Weights of a small mixture-of-experts language model, trained from scratch on English Wikipedia.
Experts: 40 experts in each of 10 layers, 240 SwiGLU neurons an expert, 2 picks a token, a sigmoid router.
Below are experts of layer 3 (counted from 0) of a mixture-of-experts language model. Rows are named gate (a neuron's input weights, with its number), up (a neuron's input weights, with its number), down (a neuron's output weights, with its number) and show model dimensions 0-255. Each number is 500 + 50 x the weight over its row's rms, rounded and kept within 0 to 999. Numbers have three digits each.
Before each expert's rows: a language model's description of what the expert responds to; "mostly gets" lists some tokens that are sent to it at least half of the time. This comes from a sample of Wikipedia text that the model never trained on.

# expert 39
Pipe separators between numeric cells in statistics, election and sports result tables, plus number-plus-semicolon tokens like 2; and 7;.
mostly gets: " |", "R;", "2;", " 20;", "7;", "–3;"
gate3:467531543513525534547498436589513517469465501503427502551529559548540428538499500389470517551444538566560509421473575487518533417414520433595547446526509439554517504508464481533446520453523440535496526476507483535525538463486488480447499441466569555496592591541503437429506452440516565480555459471485442519518495536503452572424506504514534432516404476435441522505531451515552436585531502522566464528552434571556477449518478627463581350555499481416501458596476531549510407520477439550499498472472575444504505402497378529514470518533516451508519607484497460438580505534478547503557487456416437383446475450517563455469462383525429538527489477487502517475426420536459520544489436574519482583561490463471420460471526431485472460548567475607607482495515424553499559424514611
up3:503513548509560461583485441522455492483535503445424541496522465451500467501567610491450538506450480488532486420512518549544507518425500532607537474553494492445503511542407511554460501509574461435458526519543520532528622491551496514468483439566431546458635470572457516545592403466470611525504419409553487572559483446482479590436498480556504440495462466437412600513597401485462449566461485426552455494512432528543447483489557584573471466539483463457542546583467523469508418532474362529548504442449567420532541406535416572549542406508541487479473574521484494555601479545458526559548442497422453453456450484477545507497469458549446551489493548410521516496499538543490567497505496603493439562583480515499407471545499425472505455453530576506551460485498431540558573540470537
down3:468480447540466478597523535535516488456500557579481473418523533477479503421514399444482518498507466534488530519457481489524588494440570530474484575514543452492479434495548567557517542605569495570539499515569604542504566627364469514419571457543559556501548478473555479502454652463433557486497476481476413624577499495486542517429515540574554432527547499517495555492521439527535455482484537547473521511390539504591488431458576500495513484411469545518530472537477485480524571468499532532506423518541452567634459444488505559506538543482543460414521532503565378484583445428428438479486557400487587499503432454548477478488491471484515369552554447547510486441487489564486523453484475509445523613516501537525446594497484479567499510443506524532462457440523458509644504474461428
gate4:530477493470529530497501506579525592500462451445470503452536509548537546540407526580510513490493497451464508382433438394468596506521498491538531454512545482531532519427529558530475620595454524377513450514457511546540416478593450491518492531490404496472518510499549490497552458509564489527471521482535558558603413439520491487679483528491580470450546544465555563539447534551532441495562553481531422419510480535517504434481436415466499457503415608521555427648512437550492473506399463560562557434511529484490585519433497454482444559531543422562574457461512505548510357509431485448561468551526557470433482469449544516497494475450512418485507517464449437432565549502467468582541500537519432455459505579526457521481525490461477503471528494505435555525468416444474520376467478
up4:493437411422537467389554521517475428531500474436515442564477441465417454528562501460501455559467529512473486551537484527502545506487541562463562474396572474514467441478535466578509565493478484516524439459563459511454551555449497501555387479524517471580451503500524521538386364505443431470482475488503482555392524557450497491494568481537451569427503429471406474600579584469465528504460563549542444547459480539493495571483454557536481538498572524508477562550416532495425500524528505541416551498586591431496423530562464427460476552551503553518475492558476440555495439548452473476586466487454619462394426460476532554508537505507496572576511515495406550553442476537505472503581468527461579442457569556502484610457538476562454573531406468510453405518534528396512473589527465
down4:572473481356520530421543506536503506479435552488440573503485561452493487536477456482568451551527538426491420442417456538456471493487529480501473567502521605484506524482448536471592615538570402454510552451521489572456460558502414632489434548574549548573535522568554477510493474443556442506469478451505508469528565550454571528511420522406533543558416544510557483459578476506526535493547502488481483572475520529513551553507598496482425528453585459639512584600423557570504562493552533500497543480502492571564448515488417487464491526473502504513563498481591458470422546458459489472488460510476469493568482464542532517494439471528518474394523472578488398502541470484438519439564483492506577509505556551496481496622554576460449549494625415411489546591553450490478512409569480
gate5:417583492506481522537495427576423463507514500464434449454512456510459488490478567525576523474492457483468529481504487532442418530461472517564533447408449561475531524514554503492489575448675450506611396530519547439448526583530587408449592526534554444564476491549395518455577478540501569515527484467526539527487489427498432459458462442537541485550564507468516479550459603475490559595382506496516537474482459532442488425446547578571515557493425549515485464529476526601585446539444513536529469540472545425437500570411481513484425472461574503484470635553538544487473536548473530484439510474539508501460583540427528490544547458465509620565500516496544549548560471527573420536513476479450464504572470513473570572476556487409482441522411483420491438523540501439568496428572444
up5:567493499437585522410481461630575469418458514473572501492503542534528472449536525499615421545487502550532574492408461525442483522538510494570434530531529415561450484563407373461485396553474534565465512498548475624590527458488546570381441487569537405509458599526533491495578473540529509487555486594363522455527483472476484456454580555530453455475462517409487424484527513397436476518482500523494462547532452473450428532445529444515517466509497460555457576526492536458535383431495481507457593460554558489498436484506444548421471526468485510547576503531479481554542491567496572447518532495388562521536540561556513525472512465520483506524530579596531557448445486471462550524433498395544487515477432472552470479508493459490435469492505450512499523549383540409502498537502422
down5:589513510519507523458492500530494488485480542544555573486474461539581450479571619485584497626527497491547512471500481522475426493516558423551470495499482479557426533517450488505534493491418492513477533472548456597553403537524533559443488522480611505521512446527442494513578484522593491489490455559472532497463474447537418537451586508504463543515357527391565393479574503471577539517467478443538394432497442477556471432444384476568460474523502534423527493554386491464584403491614522392416543461480513545504526504581537514427547462500495529541562461609509467531520528643515466470597524496490508563515525517552537508448553503459470526476499539494481432520457473508465442541510618413499505484509503650485441483533513406545479508508525396499509610535520497488500466445541488
gate6:554417493465473443557515506531509469501585542426408517587517459453404523545489516569509392511434503536478424514510518589618506528559538534546433484506373449480480490523498541508550473442466574501483499574525422474456510446427589421514496451520529393469450513465529555577463635523593520431503508522566483480551435528441425466534488573513554463432504516460495429511430529466422483519498560495452509541428445425525474452509523536505483576505496481494468570538520481461546500476485484534497515468487543437547489549476500505451455447466451529476516456518508581522429453438544606471501508509639608512544458499497513418477482476418539495580426419459473480551593448561434548423418503406448447531544531583502420513594423400492495461474435475535533396453483570438501496568533525
up6:527426558532484496460490494512475522508474516374462575623478485505476482420458513526534482510520458494476547415463523527533558526566560508457491396492429470441508476525479492422522555395577570505528416544538525337493553469599536599570508547374522511493374511541477493512426468571490608464549586473553484481414523576525453447460486438505471463544485439438446413549542510499436518566521512462493535541495397586453507514490459505552547559443488467545514512549442532532490524483482397525506496518453353489546625473485522481485446508527463653490545540460505512556466550465511563446466496432549491458530467496500530536423542508564564525458461410401536499511532504442478523498462477457366550478436532493447473522520483521483567467435451463448405428520445483520519533503538519
down6:563540532544468353554589371598430533535445416548486460593525466493425486563584604480507488595536441435547436428564498572504583554515574458534484466399606483420478502464488562453419479540499550602509498541503496458508507422424463572528481557557507501485497518437434531543469486486479504493472528467422518505442459443546444476409448508508485555501422470484444498521484440507453465571536451480506491497484481527603466527529424442411489516422492465521592467503474524511537547484479469512513499498611466562572574550533621411441564563562505571502480568506485560470468446550538545572425512515475492487446570495454621460425505523489557572471422591467504496439489562534530555496524426555494499519541512475509575529508562556473457464429446468464506420529456502525448485499472469
gate7:531431489512548565504414511549576439403494391487519469512502472469509481552456505429521520546539435526562487513454545492483461533431480450393589556548474394473481488491435502442497426489492514567538535521569472519520605474565521474399519435435512568337564531439347605563507469551467510562425486510501482445485489407531455482506476505515470483498537561493543443521527496492480580493493499543529533472478524506446466536580612493490430524531576409588485500527538479496430519488540476533557499411550464532538620509542534474515445535526514524469452526550458557386479418417571536536499495558488548464467489545511570546533467554573588481475532509473487534519398527465496473457530476541516574499550554458470572383565461403452415507580397565424470471575441510541501494489484484
up7:512547459552492487455460425450550499520490532526509453522508521468412496389497523454561473531488478420541428526613532490493502470460453465525489518449479445458532411473439585578558602450480578482556356432507412543391507532572470520561490505536489488462427421531472478594432575500586484388460510462521447503525494454480463444453524471479394529464464496489514485580565532496445527534471551466558511584487413485453381468550506524454517536505514425535560520535462508564447491448521454441494417519552445547431508492465465510420461498505460492473567493528509499442433484548497548466499456508468504377532523455529423490395458424578495464626558586421553487469465512472478593439475503569458520602629481469512440477495454511514472512475428545453507595516466466465601520477583436
down7:453493480507528520526531534525443439498479526496527506466460531610474545392479505443450543541438566455534517432550503542441576524522509461541471533522569488456531518451520446583444581481473467388478389446435445561523406484550469427471506604463489444561513440516445529553537523471473513482545629491539444495603520547430468531447517491429519505491449484491552494528526468435486551570516488458515562459557480567436420497489494486498499449476530503598570472539404509500514497475563566471584399432490421505453559444448492486598478463523449532528469492491539449438537480494565574456534536519420425427526571449383489462465511476542476512582472644517514476504428538489545619445477479526492525590547539474447541528443565481520424466558400410507456599594491502521524571424433420
gate8:436521403551437573563433448490451523489521454515525511518533485550388518532551544596441474472537585463499500576476574517530532451538501539507501510440589525542578480475435496491461424445563476526588586472524512472551507447440539460405545381449546474610378420438410444500452456405462517485488556491509594495491448565416447525455491495526530497547469618586570467549594534508529513489563516575573521455538444541471485513454505553524467568504457549523451483472618528497477499570471575480449434460487539418491492552506540607550530403476454517503547565490511455533455563491554625564478486472452450519461475481448528557498494491524499556523382511403482417455546492462446511413484530462491502520510540538517512517485436567502494514442443409583524400503476514446481494423456535
up8:485465516490425446543436511534524490472513542460476490519484554474503426422590525488411492483480554520503500497474550582464552588532529468567499455561460529489482478538553485519522383488423563445477527466418438512491445494422530470440470491470549527517510499546503489494572490571427477427492492498562514395514435508472531500427533547450528462521485567392501458391498587416446535456466442438486494376461451480417576516521508486511401585415456528507522510517457510414573477500600495554622487482464497491452501416542522573431456567469536539541510491542549503601471416578386428417464503575561556439475555508542572565431521503512518556374458498506401546511491496480466529527504439429461474549572570619514458475639498469573440479507512471477524516531501556404527533547488525
down8:456504539439494490541543491478551520442541572489589516555499579499560579430436484481475427436492482504444535393456519626431501643490448433558562522524517532502561479468477517472506408551463550470439581498377367444509517458434492536520530484428529500484500508444528495557569497527408498525480475514553547425523525516548477531487535489415538440520464583426449477522443552502487453448410511533494513396537423428474502514458502529529394520447554455495533498469463513415604482436664540533542571488507438531460497534566523499513469509414529531450519486549601500541527442597474569461511427550458537503493514586586540493413526516475495598419431529485486578460475562502399410489489465505497493417510438501458459465602597482517543479463427479556521503462504490485505453532505520
gate9:537417570560485618533510515523522479539513579544432480502523457491575544445520532522479551586493514498488526525512412421473430558458496461547474504484477435458529433466546496444546537545577509396468475537442463531478406406565422517478585602484471555503497559555523530471518517546465454418549495540541547564576495499480619536521590628521441424533499478521441487405486456529461530452433439474611555432476532490483485473506477546514480456589477577605466548608486547563525530479566517520378545471487453486464434525529439553455538410445524451501518522434449405496593459458520494494475559481469552488526494501478504477467428473548535547500530527580361427469544543514488389481408493472479473500449497534555563543526575485512426518479613515441499574510519459548532474490552400
up9:464468570485495559531498426636518485540432562383521516490464508547550554441547503441545494500599574513436456422428484534541575648487487510512426518457461493414437526546454517426432508583590487425465543588464540531537531487475502462561514419560556486541436513462583470494536509623562467424425493519407468552441482441467516450437451553487483580439494496487403553466584433523468476413390499478492609538579431492494451538525493544556464491491525446501476582550517476496549568531513433492474522518538536597527489550488480507515467510499510514472578471481472575528543455548439561510523472497435531545538576450514493581385491504511494461554444576501436563437470488501428540413453521420506518420446455565500431434563515409484503518581508470536474598491471488497538514540542511
down9:433517496491516554503483467558470503536453572504501494471468475458493505481525582413492452477585512484450449434465517513541542619500433437562468532515529445503457503541540449589493564536573502507491486519507449511506518498452569550608489520467518427510426491506501493521484474452538410397505415542416521420471522427478501362550463487461502553496466531383423434442589462551470535404439543436467499511534418518437476420515536493598499487525580459516539464475506524434527611518556473389447498532527526667538505572448574506437481599518498597440527504533555544474455535576538459493511434448457517600488570545510454564487486533526499467489473540481534479486478486484407463471477570459516489481504466564481415363560594398473402533527492473515481603562497403428505512526474505
gate10:459420481491539533557490523501492518483463479533511537522544501505530571549512488468546468480452457433487480431445450468576566476561463491511443541462569477508555457546409666471491456461588437578501582480508493499568463514551549424485464537570448550436521537532551574436496542577504495581518496571470506505492407510458492522525645467557545388545561573480532482444514551586517448447608507509519381462568480524494497373500492458433466587599484504549500509427495491453521442422497524460499546599514477468554564496456447393487492601551512409519486430421468501495545446486590494542424552495526494650461483489437506518409494479572540538492555476560570525536497515494533448366513562474453519451507576456530564495493528474455508471447493495526461602482596530535507488474458483
up10:427527507482476465544550550533486424505465520432506422474529465435494562462545553514498511568469540557511575527540594544515451519520445415549521481459530400477537556474553494468438486491532521434527400476447514476568507519473530548453655539548608445506521521489506534602479512510429442416534538541548416491513434488406542442520450459466555551452364466476454426566487505468473438448469548522388511533564529507466520498504477549563540433482461472509484496499496427541458505440537492590485457431571466542453571550543557547495561366439552600474500477597527557491442553529517477335516473519520544369559542572533534548482553503516522492458547516506473478518564536545489536554534488552492455592484481443409391503557514464459465497551527437479495480528514573434542580534436406
down10:506481474487407495558543586439455554495538449521471433483447464533506555507465441469540497543608470518514598449508444560418453509541490511550483538488490528496404523485448509480477433478559535513460420435456544574538538423537553523490611587437632583498402594472523416564488478494585554486485582406468465456490460536489493419506482512430472517464380487528381495530427451526526440520544508535535509438541459542528505536367409493534521510397558480456547489544468545491409459516447492624477529469506473520427444459490581453525539396489553520506453453539561440596507552507574432434558446537444421422560552539422535461481505509534523518504424498504515521487427553568506501538543555534515572491595486457444529493467552493525590489515533522392463468571506500513521480507481431
gate11:496403568417489556524505507537514539488508531441521451480484459512412487439508485509462461473451568427417539534520434537587483423429502524424454501493476554484480525547505519370528553456596495443612537582508504483535543540502440417474424496391444532498538442512485450546434525511477493490503431483596553464511428535422380531457467457476576499409387479511469407497527484602484528498503458546597484522523539499595544545506489518460364447410489592425536522469528508495460542485491516576445437502476599367520490533499491506437506508451567459418516543421546412485583578561547539537532452551430565452518466559445535432517538456438470555516550465377505521455475520525503488442462439498484420528474542536444547570457402507449479530465425488476509510481525447489482551522537528
up11:518496511484537556504466568488453488442592529638411520548529493458454518561476487555532561467568532470541538387493510530498507447497440458369570524537466364567419489579482438471571422409520514463428571528466426471507558568363488494573454504522547415450516525524565463530500638479624494549486430503522575438519538519393455562508495494449484468482441555506446465487525522564378569502496461442459462543490494593477494437476506497593600583459585413446506574478543552486428546464556469539501497538519516539472468474512478511496442530485451540501506463451479463503536436435522562528565493514513539463546556564595545424521499490452529527503545530527501584460467476493464467573516437597494489485485434453541468469469538531405501582467498530436493590472494538591471457527531509
down11:558483493417551554460458557443420554464552564636428478558554453396485542567581473454490554540557558459515448349541426441458536421528538428487466605530574427587446535408561492464557453527558462497441531515479513472428444523477525642523553528491557405507597463501477397512562528433471499543469513492516534536499478513531540429578495497468543440406429481463528478474561429479466547533525464498497426533516508459574473397500449471491580494544531470567479548592507508453460556509502415441545492492553493483524532481498488543512525512465407472500527499534504433417496474542452533561554439511551470590501557548568525475477526494439512527570593521555457418423504416572544445521467556504477438462478481438586487457489535466539554479529537508451537605490507560562555430471521507
gate12:496548569479498651553518476595557569492560486517468557497456573441542495495473466538535462482490502567526453444530541515476435510577430430574557495544567461589466485560566519528446619589500509476471518524556584430508603503528549487524536487487457453447483525492490422407445454539503510506396492507571491516486579487421509506496472578580499497520565503431548498470474452444475461562522482471468456511508449542459507539487462397433549549533541507539529616507497463470500594466366519436523560533556472480442614483517504418571468546392481539606518457490504465513579424436487566424451548398517484460455485524490497441495488516455482475461441421489466559590460409477420443538478498478437430507400488486489436523532530537467429475535527573460543468525519423513615465558534413
up12:460421501486550451456504513476445522510479480447486572562564419484401521487510499529410471588508467566453617519496492516587567509438571551514454489493536531510528439454492421468464381531518488468533505507604432471541493465464453511474462574527440523470489434496527606634529541440467463566576565467489531474500451499548527438555563508550525531518352439467481497484539433507517545470533440598452599490583621406479505505482474507573440382494477604556390493441433497495500432486484532492429532556558534540504507493550443568531572461511512500453473602558442503475445602524559498494453506524513524495408510484446525473583515509488494516489525470526545484594525440535414475498524550534426472542458575548430501410577402538450508560484498522496523482497546551472462570473385494
down12:500391506519543452561455480471520524497521516520462520554489594613542464496462503502504473514558427475459615549401493532541434472516605443545484518542451493449554484397501510451540401566480579523503537539540546572461473603459510466503439431587536511503498579478578570449483535430520475458514504521423522489581449502424562468485570582539474538492473445482520541530506477622535510457537522481546493655530575456559506511507512452481542540432570563477456451478458504466441461486475437535439587475503597529526470510486452569379498460565456470458493537591461444568328601501559413426475444624474502363459505533483468539509492489483508458554514550472533524505546511480453421489520521568521528477553534476523541464487468479450602599502511524430515512464518533543533505456498449
gate13:445455490470521530424428468502526512495393477538540576554405507475500480438494494431494429633610496501553472450606448465576499548476482538424448537545561473532475495558494505468475421490619631490453483505541519398436461444457457459508493565460553500496475558506596532614462481574466472446572470586537447448481505539514428502504450483462437479475460454440482428568517545552410469498387501495456490485594468489542494578444546512527504476490395466505582535541580532580459435512401519467467607522532492518445525484445456448436405507508536598432515490509576484512476460561509523454480495541477544469528517452489464436463547517548525529596520464459503634585512386477531484457546509493456452478482447503392499440417500455492500462538496446467480476553475415458529562566467491
up13:523485564482519493388452549450544460480450499560506511540550462526456510461492463434488375569638528526513510514565444501516497537461486527546465611484573447495482464542454501511479478442559567477461540570506569365436511479501476400448415500492527514507525475496519437558508526567561449431587501528513446493576534525486371472574450461502440481460405422459458469478529530475381454514472472533483458502489509511458495591504542534495519446531399501428570524518589436504467427524480550520504542607541427505516513447441555517501552460479418478472507485486609528570491471542447518453526493536515459548607446445529520453546536568449409604557470502516537594580571357396482413511547534512528476506518436520474510427400498527530529467546545477542510472560538516387531536565459464
down13:558557508399595496526519551512462476487489538576484568397490498511497503528470566529500469465489570466548590504440430477530388587423477446600505486511472486554460476478482520466537580464599513469572544555496460576532499620523505496413504529511432494497573454468475445471476465445574497426572590483514446456542507483519441434539469526546599466456483461531523385459585527523528504410511500497461487474508529559529471531485471612511491460455530462428526551454432534468497508426542512430555480477513440405444456498480468433615488562467482584401537494573552530416473463441458594570580390485465405575503535573420439514591516596548477489440530486509556543469520510481473477503485528481597464442489466443600478595455516540523526545474475556527563515501578548465502519473490600
gate14:447427480477538465503497568520558460477499535497495499549488563503447488501491513458448470463361483463548449484492565454557516443506459471498434452467491449484557527538584542492456457501506587522620528464475509476388558574539518490484458498473599561457624584551584550498555499476523534487505478602550518520545480486508555501463462433508526555428578439503492426621484458420515524479495395492554458492503477462438516454534494352485536470604484481555498499573571416577356468478480491503462560475498542501510533552461448458466529506510572516513462560515504412549490516531490564520459438569543580443444533497413464451488579518584570505528415534536485514442419535520440534507506442505498567494513563534478577424360452576433520517532510443476600593584478517551450480537405519
up14:414571492530448589519421453620539539489446460508478452478447558490443591464479430455581480659613586443570563453516507539500525521488514540549421449569553525519539527550512510545444537395492587433439455538431516454553484479548495480475484516452456537508446522479596469565501455500475416531479531531506494438406482505524594435440502523546463527501523456544472461432517426534557481449521492422544579557508468502472429516467461437443482506468473467510451538530525491538444493462484623454522552507570535554414598525436573493381532482508549513467515509551500487416579415543499595557483529513493461508451563442536422457493524464478472534531433511480493536467463523499526469441420467435428463464499519432505557387529531453516486489563510491563436643477437432568478431563429480
down14:443467504520445520504440506551509517484522541488466448505431535501403500414515503446554534520558443507601427461482606580481453546504513555602604463532530473514520440506566422514479544410406514388415498577475593476565541522522536412466474455525506468485484502600506410534560410447475468463489532471518561426407492460601434499459549511484450511502435474460495478421539490480504445463528479468571447466520404531488494461494488474533480442485438570571481514512501452528444512471470574474559525482441560618469504491497566486391496518537532546508517493550553474527483465533513487522516523508595516405404497532595456524519565495464516549521491509420590475556562545452440532426388549446489414453530433532481512417368536441401444434519521510493496631559439478486422470448468490
gate15:472439541566492558497520346449453495424489429535470584453537482370470475505418531542565453459468594471434532464509547474434525531474537587512544464459535594439466573535540585491522538435596455519545454475521455418461470419468499503432520441525575459590487483566475451402469535479513483538512533518510288538535485496488538468546479526563565527527425472462535497531550462548449504454560538503430474506497584491472504545438513544501393460459523453527506516488449529532533544447483484423424486496478454535520531525562519475431467521507456513351451543492464461395477451486430583540435514514531543516551446498573554510545417571418443505529545466472524570498419498586509550474486598580501559506510398484516492560518506517498577480419499510465395580474467508516530552542520515
up15:445452509543537416439526484440530483472469531586471555514502523443491356591551438547567478531494576543474461568475465571491446587484464509462529464482444448414550495451530451571451455552572515552573502523664370517535489501496503552476554565465444381511531552490458509487492518476597471524535548603363410515522448457563529553454517563530519497495473520484500506457528411411506456521506496586459536415530495485440494496534542474537481448517448543551475559512527469566581451543601540473537440458399552390545471496470442504498489483535518547482509550481511531478560462489543475513548568513553575598571589534505537532510488488456548599523473543569546491567560447565523443597577470504454505495414494500486465477584532468468544583570497570425486510512593521469550525565499481
down15:541436557553529485414482578488532514426477543520433480447432548517517461529517502478461505490554464587544478464421449512543473496540567432510479536484516537546496413541411453429488476466612535486551467433473446574483581483531541523555507482429490453492572477377459557482459599499474493545404499507421510553600494582439465460429416448485416530573567435446525483510510616508528488556484445463579446418515475524435435465464592420458499581503468603498437514491495401552505498502465464566468449499448526393494458491517460541517470478549459530534527504565531492522571544539510452579486634560480554604569598543465527471436550489487415514488458481501519487482495463529540405596465575469521495451476476488463456558577537457578556494511434613562526508495554477537441411491560474
gate16:476502473530611446486502509431525498516451501508547483540497430631462494498499438505567495450491481502536470571554486501500502436497533459461504424583561496528421509488479398468486523454499589490389532537541480464477419490512494464491420631450507554544448553440558475587385440368433460448557478561421555433412503579559524474534556445560458563439575528512477463593556563507504471493503515502403503571447519487477524462509544477521465466471505482421550399439495490616411578549529540480604483405535496506514518558547464467490493497535579404479513499429531491479512488414511460499545543596544557547523483644463463467451535505587535492487540455493471457422509532521515490504521545444467546459511494568536452394502518472363468436437508540525502531495554501557405544550486548
up16:531532515502382529536444470552393505414537474456474466492381574483566594576488514500523590491451503498508531441472552423497511545517449506538535606448478495504557467369542532487477546535469465503591457458440448505517497523535462530566559477503449472514528500562641506484546445543484566545473560541509527541477585464472462542532412494464512425581489491510534545378499473488525538506424462468542440459576442505533452497512510583492570594513511506528474565550503485379510393421479519559460504564449460549529507505408534502535511459460538553554551430548448499553409456494471546465542396484432497524459561427524467451424515508507473498502511617525482546528599448472511527436475524469515485556482475455514561574482545595588478592613546456469565507514503504430520550419387575
down16:493425498537500505490518569539415434560460481532492477499480488492462578547424576548471602554614388516552513451487488526461570469461464359447518585551425469552492532463522544439614583462565542415508644484501447533534530529577515515539627563508527528484445522549620553489540355460542486499514438514503443435469504563527469475489463514507546574482528553508471476546448462495547498461485477527533521507510445546467394503476522523508438614498527488499454494548556563476610395468447514427482493510533608535468499457513510477470501411428579389541497549553503485615483501487433574521534472487531526527442523498435528488493426453411562494548559455473521504456554491554439482477520609543488565502549476489530511541468459558594513552507502486603533501575532426475471454518515501
gate17:564523507490509431562574536524528438520468482479549493451454475404465491475466655488483573464525428506500501458513487412542447554458462510529479445477499584461620533467520527542486467449457469433453477528497566417463469486495533418578558446533491517459541525437422475617485488613594483466441551472431497413385495532568484389497537474477493508479530492509479525546511472491503396462494494464496481448373428528453473417534418501552559549553595531478509487524498512450616470515491537533521508507584513513481475455428475512516557542570527483526447478475521560567523419496422503555520490538493570565414516443418410450478450466438555529562528384423508565459551469555455547563486545425469498596536530499477473374513510502558516536532497516628406566496429494443561484516534460
up17:503484623457492447447500507622587501475473480502485480581424457506529506522572550452558555416529411475546470570602545506574464493451463484491444532516511513554578506461546496451476500501406401447504560518489510464474552451551561441526531490472488517483510591478525461581483415574567474453520542492515436547430567459440517483437440565478486501552556511517446492596416506436493492546432507517555447429451364477441505479449469539545477536471480546455560575477530470503471407561562467603470536493553453443468547515451444457431467469455502584489500491490436439624455381462582401547561453482512544434419514486464437440494515530455498529583472421449409448551475477465432479505504539578450555466497500552448408500531468506516485561490386482480477487586532494407505486432543433
down17:465460517523487496452569489464431527619524473467448475477498475497484518550527457570512498488530496452516530435435488473539522503420539448393458492417478380540455478507503511468466582551468451441565545524420479559492498455376562413546497567394481541493597582439543412448446555547492480535504467524537567514460430594499479479460453484530519503537514432613582620487502510482421525462403490535598611412494435443488554483575555392493425537490498531459544556408500512543571480451559456483481511583458492574536423445456577500504484544469441519452534552526434429531506539381536447520491415430473446494525522464475551449457437508491544464577536445517490503445487566512496462516470580487481580438569521590447476462480455497539455575450479452488435461505465492507518603507587502
gate18:465519452496535557408489523526482470415518375399491506490498525564492512519518538463396616500453493531408467522511484549510481468429504528461450524484461497486477522481517474445535446502530543396520473453478536471510516583574567393482555404507491513485580518539491428535493555518541573492539500487516453489525490421436447469517452487552556404486417512584510555513498501328473447433542512452469612514475457407516533447487521501487444543371524526481479504544530626459479552449523599548553517479559509590584473479535428485430503451456542520553502419555478459528543579382528524457521528479575569502517441440446468359497509516643584562523502522466432519515549481507503522428507509495563422467483430524519549522594501442518365473505471454457489452549498481525440520490516473
up18:480538431460496495557460601468468559430520615562433466525591439541458473521349524495404448499516424574555533471501558556483455501534419429482408466523564535433496520554445525541491482502479507492485581478502476553393465488429492499464538525587508447481419489551498472468506438529529407459556619474612559460471444472538546547479581407438466551467489481508483436468491424528425450532435484491398468441458560515589515470549527520479530563509488506603554431428453530525527489573457422455544522475513473506446567518549438519508500340493491561454419534527536504458498516582477445479463495488419457481517541560455519497522499517526505528518449485565485513542569494529557499467522543522400530498451438409522475536462526459449496513626531496480493563604639525504462459470582539
down18:337555468503519524574510519485498553583573483532417554479512397544535504610466553553517478583424445521551527493477428548536448477569443480493503512582501509472624466477397438513492495583468444534490459478566462592464534620537587449506578473549482479533410481476568466437520500594506521516488555559503437500368538441529539474484415501467489563503522508417454551523436366485520452529573550518438490455504563481503392472437500428507508476537495505531533524439523509481521541462478402474508515500519512458437513441601541488451413479372442471538475520512583434568510518445471551483540474528436485497491430546469513441533499436556556506488482461447529486507537407536530550523471488540537460576530469486628514578503440492583503471544434482399532499498494468574563541425500518
gate19:480480501619502384509488483589493515611526530538447506501488577453523507492544602504480455481465539417426459560564557586424363524569439534430520467623412478516500437604498366567559474433492468512496470452544505521525577465517509461549521517428456484530575453470421536525484410527425490498522476443531527416567628514532543519554500528575498418487468516412461472497528511458423397424415455476422547477539409560514508503505530456505549552509534576488489509565480507560609515418584462579528434509487526539524520510532495431422490546448563525495551461479460498462497557386445524447487470455579513461487526437528557526465562483482404509474543374452490505525493552469532508493546508589548480569475471562495531512595481457521530498483468500559548481518454503463529525533521450
up19:499468431555451438516491456542552505607618395501424513512544584365552526560546557619513442484537534543471536498529568508481464569531465520495554455472426602494462513486522403562481518538540544504443390498535431516581456474475536447455554460495518500541521452614441514517476482538535500406477432509530507477577500526529501498511478544485559557494503469503414424369449606413363488517479445441520500481525431599375526452486503486560499573513447570478484481537443550509587559515584483457480484543556506546468549490480504452408519565509486559481523472432446498449408531485490538404529502419544559478426521526509489469439500395431495461539497410461531464529600522483628528476439495539521465603501473511488490525519510475538520495499457439501438435483427493514558514521532492
down19:501406406430538502469453546421408557427556484530516487442433456490419543538439510570490393589528449417485408438453466471537527586502503564591446547502511514370480534489506523472449453368399449452537441541455514566522469518552440556527450634462447505493549511470465505442513491565404495445461570547466495480497502487430511494488466512401518473458444467467411451504448574442430496465461508570494480555447427530576443538548477508527503466492486494456493500473536511462431511552606565478527472450527475484514542532476509546566495516474431595486457502563493562458538527557490496554428460558459480456488451543527501563611511557474434484500459470496568532504474567534439431515494581572546459438586471516610530535438546570395524583453513496435530437507488542589423478538557510
gate20:404490494558406548475499428500506445457439552576543529499427545590476539454467417490522579411537477524534594482469539551514486435511573520528577493455453529407433564558561483516518382468491413428450490362460512548485583593524486489524536507494476491447460473446574534545509500555519460502494420469450602512539528529502581505494576537472518529555576374454484535456492514423501519571370586497491510473512585525467418537487518515480520531512442480490535516436454541408500508547480461491467518476583476500519506548445467489497490475527552544391442518453486452452580474569504452551460365531546452522470529550475558466507475452532512480405512452510510488463517454578561472462437512482476535510438525407470436515525482469439449563363561428569467572451438423483501586462422567
up20:530533467463439438539517653405586573569470504496539545544483475484486414599544603489436527580507481441449431486487518489485514506505466507519481582452492474519444459430516514435519569502495506450454571519467465473578529538413566437516501477534510506385598419522510583553526393435466475486538602532410542543539494426482480522506485517484443462587410512513543495501502531421498452556547486465513515472466478518508591447556456486429541549523484478488570428462471444465536540406500550484506604537463423465578585499547475474455533463570440495491451548569483621596453538513502575538443558501507480513406498410443569558481460562561472454467607579498521579447549532502451568524520516544507515430454592581603422497552495463499530517578481480506488440522481546507482442439517462
down20:558573541524473516514485508577509609595560485482473496471449602587552474568566508521477501520516575494423454490481541513501498547496472516491519589471437474505441446542408549491549486512531539511548526524522453439524597551552574506502550545485444465523569445536531543554508441425384551450525476428447558547569512501499568589421509523532475506506487553567485475625548497397540491552479571565448457532552481468523507448508530571436562539498529408479547472481440530476518484536499454525521524518524434453525567501486544540468520473535376566417415492520507491527538491405512481558470409519388442362528429458555480471491399513563564384480485535469483514461558557468522554579503495424423498386512490450543552498587517505472576598527517540449413436584516446438509522437462441